config.yaml
n_layer: 12
d_model: 384
n_experts: 128
experts_per_token: 8
d_expert: 48
d_shared_expert: 0
activation: "relu"
moe_layers: [0, 1, 2, 3, 4, 5, 6, 7, 8, 9, 10, 11]
router_score: "softmax"
normalize_top_k: true
routed_scale: 2.83
balance_loss: 0.00644
balance_bias: false
router_z_loss: 0.0001
init_std_router: 0.0308
lr_router: 0.00132
n_head: 12
n_kv_head: 6
head_dim: 32
vocab_size: 37240
norm: "layernorm"
norm_place: "pre"
norm_eps: 1e-05
positions: "learned"
qk_norm: true
attn_scale: 0.177
tie_embeddings: true
parallel_block: false
init: "normal"
init_std_qkv: 0.0269
init_std_o: 0.0055
init_std_up: 0.0269
init_std_down: 0.0055
optimizer: "muon_variant"
lr: 0.00926
lr_mult_down: 1.5
beta1: 0.93
lr_head: 0.00999
grad_clip: 0.5
warmup_steps: 58
schedule: "wsd"
decay_fraction: 1.0
decay_shape: "linear"
final_lr_fraction: 0.0
batch_tokens: [65536, 131072, 196608]
seq_len: 1024
doc_mask: true
z_loss: 1e-05
train_tokens: 1096000000
steps: 8736
dataset: "wikipedia_en"
Below are experts of layer 5 (counted from 0) of a mixture-of-experts language model. Rows are named router (the router's row for the expert), up (a neuron's input weights, with its number) and show model dimensions 256-319. Each number is 128 + 32 x the weight over its row's rms, rounded and kept within 0 to 255. Numbers have three digits each.
After each expert's rows: a language model's description of what the expert responds to. This comes from a sample of Wikipedia text that the model never trained on.

# expert 19
router:168129153182197143105177137131164120142145184117182103152132150057069168118133143131118095113171165136059121094152187163136112154096136158143165115089123128129123138044097174091182129150087119
up0:195072148148092143117180144117186165176163122162194084108073101185099078132131123130129123147113140062149125084104163135078155194094096128114150151125118109146137100075116158102163117078115172
up1:113122126147190146173144135094163172153140101162112085125116109105145114153101167102145143149113118105165154141112121112141105114120151125150127126039176118133147215139151114141138126155156101
up2:135147217109183188104131180082109114168106099163106160149112173089114133088055144118185127196134127182114193116143134123139140158182107198109120125158115063093104120189138112065125113108110063
Description: Month names, year prefixes, day numbers and en dashes inside dates, sports scores and poll ranges, e.g. W 26–7, October 11, April 20–22.

# expert 58
router:103177178130153131082178112136173113144114150188156064114187131119126158150154108163109141148118157078111136176081144108120093100039136137153171108090108177096121098122102125097140068111049097
up0:137079130114122131084127125151155148165101129179119162110120046117109092164137146146111128135083068055130117127159113168122102169116113044131128108136119138109128144117124174102118153084128075
up1:074167167164083124123099163082123135176053183201117092173132112156089163126158130141124145117101124059080149116085117163092172181123065127140073165137144132166100114083162127153114115113132120
up2:117135118146129142098130119179118084113164140164179149132138087108139086151094141092095166155085109127163125147159153152155136121168132091107154109120109122091124185155157119137174131157117166
Description: Field names and symbols in bulleted infobox and statistic lines: • Water, Density, km, Website, Administrative centre, slashes.

# expert 35
router:150183128133140140082169126105184166146155137133151095154132118075180166107177156137162128123077126064133127120163136146154118101121125148099107143118148146131127111121139153093157101127080198
up0:155134141174130120138211150122160122131183164099081118110153101071100098127087154126136133160103196150094175119099107130088165140085106105125106133122087108156152151101192121131102174133078091
up1:177102120132144109089160110138098154140095106092120145090119110113180108129100114111134150164170118104119143080162149038112194122122086116122165193139194089177174121127096144204166171094116074
up2:141124104107119081119150095146110073084097132122122070184114182119132121214140100084096144100085105107062102137123122123135119113184160130091135130095147143153179103136105122080161115169132078
Description: Determiners and possessive markers before nouns, like the, his, their, this, its, and the 's after names.

# expert 23
router:195148153121148159103195134125112130224082145144109092137146146106156142138158092112139139116069192067120174104152163172128109121114121172088164070098118083114145127074132199122138119095074144
up0:167199231143118134131061148133162076152123111139135140138154099144121134232147109114190156144139143138188136117143186158208121155217074157087107099085083111162100177130089150117099148176091118
up1:089151186146119077039196113115187162113117130163100156138097117096189128143111165145136130084114136122141108139096145112124135109114153183081120124132152136200165125125112191050195106143130142
up2:170102113144110104094193127098157133088105127165194151177156037086094106097098133128093153139108138137198123091087167148110160099104138125080111159169168162130103144138116147073173103137111160
Description: Pipe separators at row starts and between cells in sports and statistics tables, plus list dashes and en dashes in filmographies.

# expert 46
router:116119129115181222093173121132125163164134133117146116151148095140151098097136088105108160136062170096132127189158131121147125072082139111174135134130098165156181138090141133089082093099138124
up0:123134110118090119100131081152123151115131086146096189115109148099154153116133101107102072125097164160137148105153160142088149080162098152172147172115101136185133090128118175195107148144097150
up1:133147134153133091133184130104149127158136173133122129125143112080059089149131151174104135181072164125099155069136065130054127088105171165108083049115166163091156085105142100082191113161091135
up2:183095139108170174093115116143116176178178099145136100130140025063136167114136113186123145213124101083162148150162112134123142102098139101149110087096120103136173141156098144130097055169124226
Description: Periods, closing parentheses and quotes ending sentences, citations or list items, plus foreign-script byte pieces and some place names.

# expert 20
router:148165112171127095085139089160140087202071134162150149131116158121096107085194173122170099124123169150097130091112167109128015137117154155097187158111097164181138106069172130105113178114070103
up0:182180158166090137170167071160128150139149144183083099144120120158147125114134160165150172140113148138142148104107124076126053097170143118136151184062133101179177136123135132150086121155127079
up1:097100095087096128118108110143149138099100157145099090122073136179161143112111120133077157128113111161119172113108152115120105124159141133068170122138117158109112123139148118092116192092132146
up2:171142160163139146136152128153162127191113089179081110132132056091092077152145128104146158162116133102101121144108122143156158076156121172138123099094153139095175161136170139087147143109127117
Description: Year prefixes, at, and Hot 100 in album and single release and chart text: 201 in 2019, debuted at, Released, Label.

# expert 24
router:189171151108181139083151098168130182157101140171152108181132095059166155125081116112163144105151167103150113148156100129163093092081092143169155112124118117069161122083224135121139142115132144
up0:186125124091107192074053078168128136138112092135166128180161138062165119107140137135139068093174177139143175135144221074125139138105079129110080136066096068108161074137129092155165236112130168
up1:192091101079076134094133117125154144128106155157159159122167054125142094104191135171105103118175135142056107180112104113112066132125146138113127088109101100074131156091178130128145120143119133
up2:144127142135088113158114171143088165136145116157126206163153130170094151132096097169130141102092094074131155100160100177160163156074086135059093107154196119181132155094147131158110178107104124
Description: Periods and closing quotes ending sentences before a line break, plus World in World War I and II, and table pipes.

# expert 8
router:157122145154156121058160121131179143180097146092148105165130149096088155139137146134169121098176155132090102120170169135188102104131134198135169182071130132131111071090149156109132133138106131
up0:083093125107081109120101114141089126108149156176100179113093137115095153131085127152144103141073135129133083121123105140132117149092169113150140098097183129160157078098102165081119120142120144
up1:158169105156118125122202147117154081116135125186116103099156145043179125129113143120131122170137117126078100102065125174140139096071101136146130112113081143121184123133114121140153115128095100
up2:192120151158152148168107120159114140160088146111096113135148145107145178179131187066169159178094229147146073068131130163144111148116122134165091102127116124157145081137167102123054093135165207
Description: Numbers and number words giving amounts or dates, often after over, top or next, and table numbers: 90, twenty, three.

# expert 51
router:157110182099159113079133141075145133193107110137153112142109071090117138119128138083126120081148105073104121109165152174145163140133114139031166166115155106113155127107073167041104144144098161
up0:152126172144082154100117053166133103143121106080166161168159114129099099112086079118102183121168122134104141098077142146139141116099134087135104155133109184191121137116085079119102139175161149
up1:097156129139133154129131170156147175164173116154070111104130136164131076093083173111097145148153096103120127134103186124153117124133142173089130111114170183153204153128122160133141110144170164
up2:146088183132172104132115150102150109153109154144173120120068062131044092114139118090163127161074150182106156125165115179172111187053114132098166121089107134090128154109084107090180091109149140
Description: Numbers and pipe or semicolon separators inside sports stats tables (apps, goals, W/L, points), e.g. 1 | 0 | 3, 39; 10.

# expert 42
router:110159136107162155087177087102171147176123095143153106152102105121163156125148094111160142110117158051122118141104152087177125126100115176184095145075124123084161049100143129121142156104124129
up0:112184139167103142098142137096136135188120148109106100084122103126138135158129173152146142113148170163150076170123184100145109081135137152150154179128073094153153139096113118148080149124150148
up1:124167133110133124074176167123160133146144109121125128105104063083237207169161134077110123090163133109120114090126151145132114084165141139144176160085111139170199111133103155104129187189161073
up2:199159176133135147171156106089147078188113148151181114108169117112068075153156175106124129119088130089077112122081140055162142167126116122141131113141098164118116178142124078114093157138094064
Description: Hyphens in compounds like Austro-Hungarian and Jean-Alain, plus American, New, South, North, British before names.

# expert 57
router:159122147107181123064154125135138182153060149213176117128156155108132143140151083057153174107126141092134117159102150132183108075107135124094133143143106070125173104169165136135101102108130119
up0:115117203156148140100143157089144129167083134134128181097108113080200065099149116133111134119116127185086152165118146060105150075156134139068177118170102100138161084110185143142130124125110160
up1:136118109116130097109120150140155079087148152099168110153159157137081134114122107085112119103124074035142114176170081143171061140095144200117103163145149120119126158049196103113160111157086155
up2:122135189130119158119156175104107147136104104151125110073101139154187178083153130111180125166098185098178139099152117116106090193123119108116189098107099173140130109112129117176058157115132141
Description: First pieces of multi-token words, often prefixes or opening syllables: dis, sub, anti, trans, comp, oc, exp, dem.

# expert 60
router:135142189136147109074134136144117190158117170151191156131088123101140115137130112120131133150125163104082125191183136118123151091170116150087158108102087145108184070105112134107122087137113109
up0:079100131140151115088155178134079149157107104144181164168091114125166132133125129114057088043101120166104105109122162073111088102124147153075152123107166062187115158091130145128152196138129145
up1:165126159179123179155083128147187070128120099099104085141102101111131125109125162180120152154133167164137090094113102168110093170139170110175163157133103030122122197110168138140104213158112140
up2:122173108101130150177117214148208106143164138117146112150095079079119124109135130181099141185169105110149156111134141114080138082152138136125198126129087124115170107124107130143128167166127129
Description: Apostrophes of possessive 's after nouns such as company's or India's, and prepositions in, of, at, on, during.

# expert 41
router:156222162149119134120155075122103129165052163084118112112125147149136115113131131087162102117105121085139154141188167112156084077132144151140150162107093086106204132092156128150149156103117126
up0:082171152123167124196142131038108131141174193154153112099084147066078110139118098100151114156137110119096095174148130135144157105133094122160124121092113150165132124064036121087155137190135142
up1:179123073060119140166116063134107118110114188146122168129162143116097140133036118106113193155132135082143119134198151111133190112082083061122133119168124127140166138152100120135096158176148113
up2:114185176182071118118131085196147109112109078112122165134108117134163157081082172078111141130156127095153117187164141093158095064120105096098136104143130110149161172131144086123125087156182152
Description: Country and region names (New South Wales, York, Texas), subject pronouns he and she, and line breaks ending list items.

# expert 31
router:170109152161158118120165113135126109200055149117140123123177130082162126164151160162171135085131108101098094103140134080137117131153167178159115107091119077091142139064162169096128135053105100
up0:151107089182116093094097088144172152136208108145109163179060160152102122129144217208166085078074134060105124128193093128130126087108081133077123128125119127140087092108147130105130120128139162
up1:140102117127162114150147120117147126100122109165111175126158125157112097168140115085131145047149172154169148119131071084118120102083096167113123141138148112055149128089149116104092123088136114
up2:125122125107153154116127129154066142135167090138091083160120133164157076128109099134057150174141115054088110075144128147100099151133097115124230142112131039139052113077138132094102112093103109
Description: Year prefixes like 199, 201 and time nouns such as years, months, week, period, often after in, the or numbers.

# expert 3
router:177110149165170109104151088160171149162084156154117142159095121118157131157112095087135209117108198087095109114192153099141123127100160149133148112090137123091167143120122190103185092144113156
up0:155126163119105122093175116144186109171136099126147126153067138036137151143126097110097193147083093093188197109114125128120163075102096129109145104130092145082170137128125134069067148162167118
up1:118141099137101070135176095114109145110162139086128098174152181100093140123128135149150065122228162157134182095106124126107091087127136127181138119093164156145137102116139137138124115065127075
up2:149146095106111166191115161190168113114151090131125126132141061108139124153183137165142183105156126092141099154093116145198081120148115132118137108121099134137111108168146131167121073172091095
Description: Pipe separators and dashed header rows in wiki tables, especially after row labels, plus sentence-opening "There"/"there"; e.g. No. overall |.

# expert 39
router:173173156094173170086113095154160134161073155167171135109150132138103111117124125086160169106107122076141086202166163115140108124091077142135140126135166089116166110121189117127144125114145121
up0:178111087161102078120121140123138178165097155139102099106121115143116076103126143156128154088150126139089103141062052108112121108146131103098128114132126111098219174116207104102136143131091133
up1:077096176148115172120080105156145148161082188141120151093088067094114165146059157101183188155105131125155094109144117121106162146106109163181137130151164136139116099090159165096135114191138100
up2:147113148102134137123062181141093137105186081113095113133059085086144119123110135125116118122114075074102109154099123164098087105060186128188163095106102135094159183122076131084082099129145115
Description: Capital letters or opening fragments beginning proper names, mostly surnames and places, such as N, Pf, Stra, Pe, Sop, Sh.

# expert 40
router:121143201158161150139158155168162179214095122115136116122161150106111152112102100152190149080119113107135159130134172145123150134082185146123137178057075092153106208097133153106149140102105102
up0:120115138142134158111126059108128148125104108071143152081136134128143135112121142121130166132120133109145087144140123132084133147128162151193127162155087067212107140129149145203069129095174088
up1:127123110147068118162162149118078095103114147147098142132153176119129061151162106165132148106143082137149135122136193112109142091131126095125171152070085098191157145064119152123173196138132156
up2:081146117150168133204184135142123157196101146085129122183137121100052106171112093133136082160130177181128122158121119092175139146119099110113139104126151104134134195154034149127139104168128120
Description: Digits finishing years and dates in birth–death spans, tables and lists, plus month names and closing brackets: 188(9), February.

# expert 47
router:115101147103212151062148104143132127208085142174120124154102114134126147145179069043096168137102191096123121149116138146156150146116076156122185153104119114092160073139126145132116110139138085
up0:171146135130120097106120067118178179107066164127120111154118103117111109104089159153157146155105125131150177162133150051137159132137138104143186109121110162129117049193130116106153132134128136
up1:115143069182117173089124094143166083219127138143133118152142116187119107130079153074120072149099167059149087146131130109101096133168173095175108172116128101073112130113188088106066198150148121
up2:200105073116200178093135117127205119117095091117165134187116087151141124112149102138119101109116147151133108126106140103234135064099143188116084137110148149109093125109105096131119130087111143
Description: First pieces of split words, like pol, sp, car, fl, trans, plus hyphens inside compounds and Cup or Open.

# expert 53
router:109145145137168145033176101117142158138167136132170155121109150077119129150113046154140149120127140105138168148121119152177126099145125159184128112102068097146115155096086193130096106133039129
up0:173134205124129125175125056165117091131100086171087180086110133103128155143118162139168135092094126072138144117112136175128057143175163106122153062139154173195115100146151127140149174153149127
up1:093185104136126160099142037144072130117142084130122173157161142152147139107162091142068119128163138139063123126141090130158108124168145144106132148115144122123160088135127125164165090088124145
up2:162097144178196129123085138159159136145137094114102163120172119119138151143117165166170152106096150149097099155090188109134129128125115125142126151176152090104182137118087136095094034153177119
Description: Punctuation and digits in coordinates, unit conversions and infobox lines, like ( before km, sq, degree marks, decimals.

# expert 5
router:143150178130118112181171140111135126135127099159115089124133152095161149190102114120153097157152091068127136132160119134176133071094123171132179117080062142161113113074151134102091100130101090
up0:082117131139159148113093103147158091095146126135172078101077178136161100160160153155133134117158125100145154087132093125128126066138108167092115147130098110061124112074108097078094142158112150
up1:098132114122137151142216103109184128104187130130118099144073135151116072147088146142142093138185171129103104090179143135109157140109121102150203161090124125147201108112137166120106117095120110
up2:106162154149164165144112076109108166132158059143049154131106218084206146127121142144152065107119158053130145086128141085097143127139111167131165084136081161122072154157089186072168092086094173
Description: Periods and closing punctuation ending sentences, often followed by The, He or a blank line, e.g. ". ", "). ", "." ".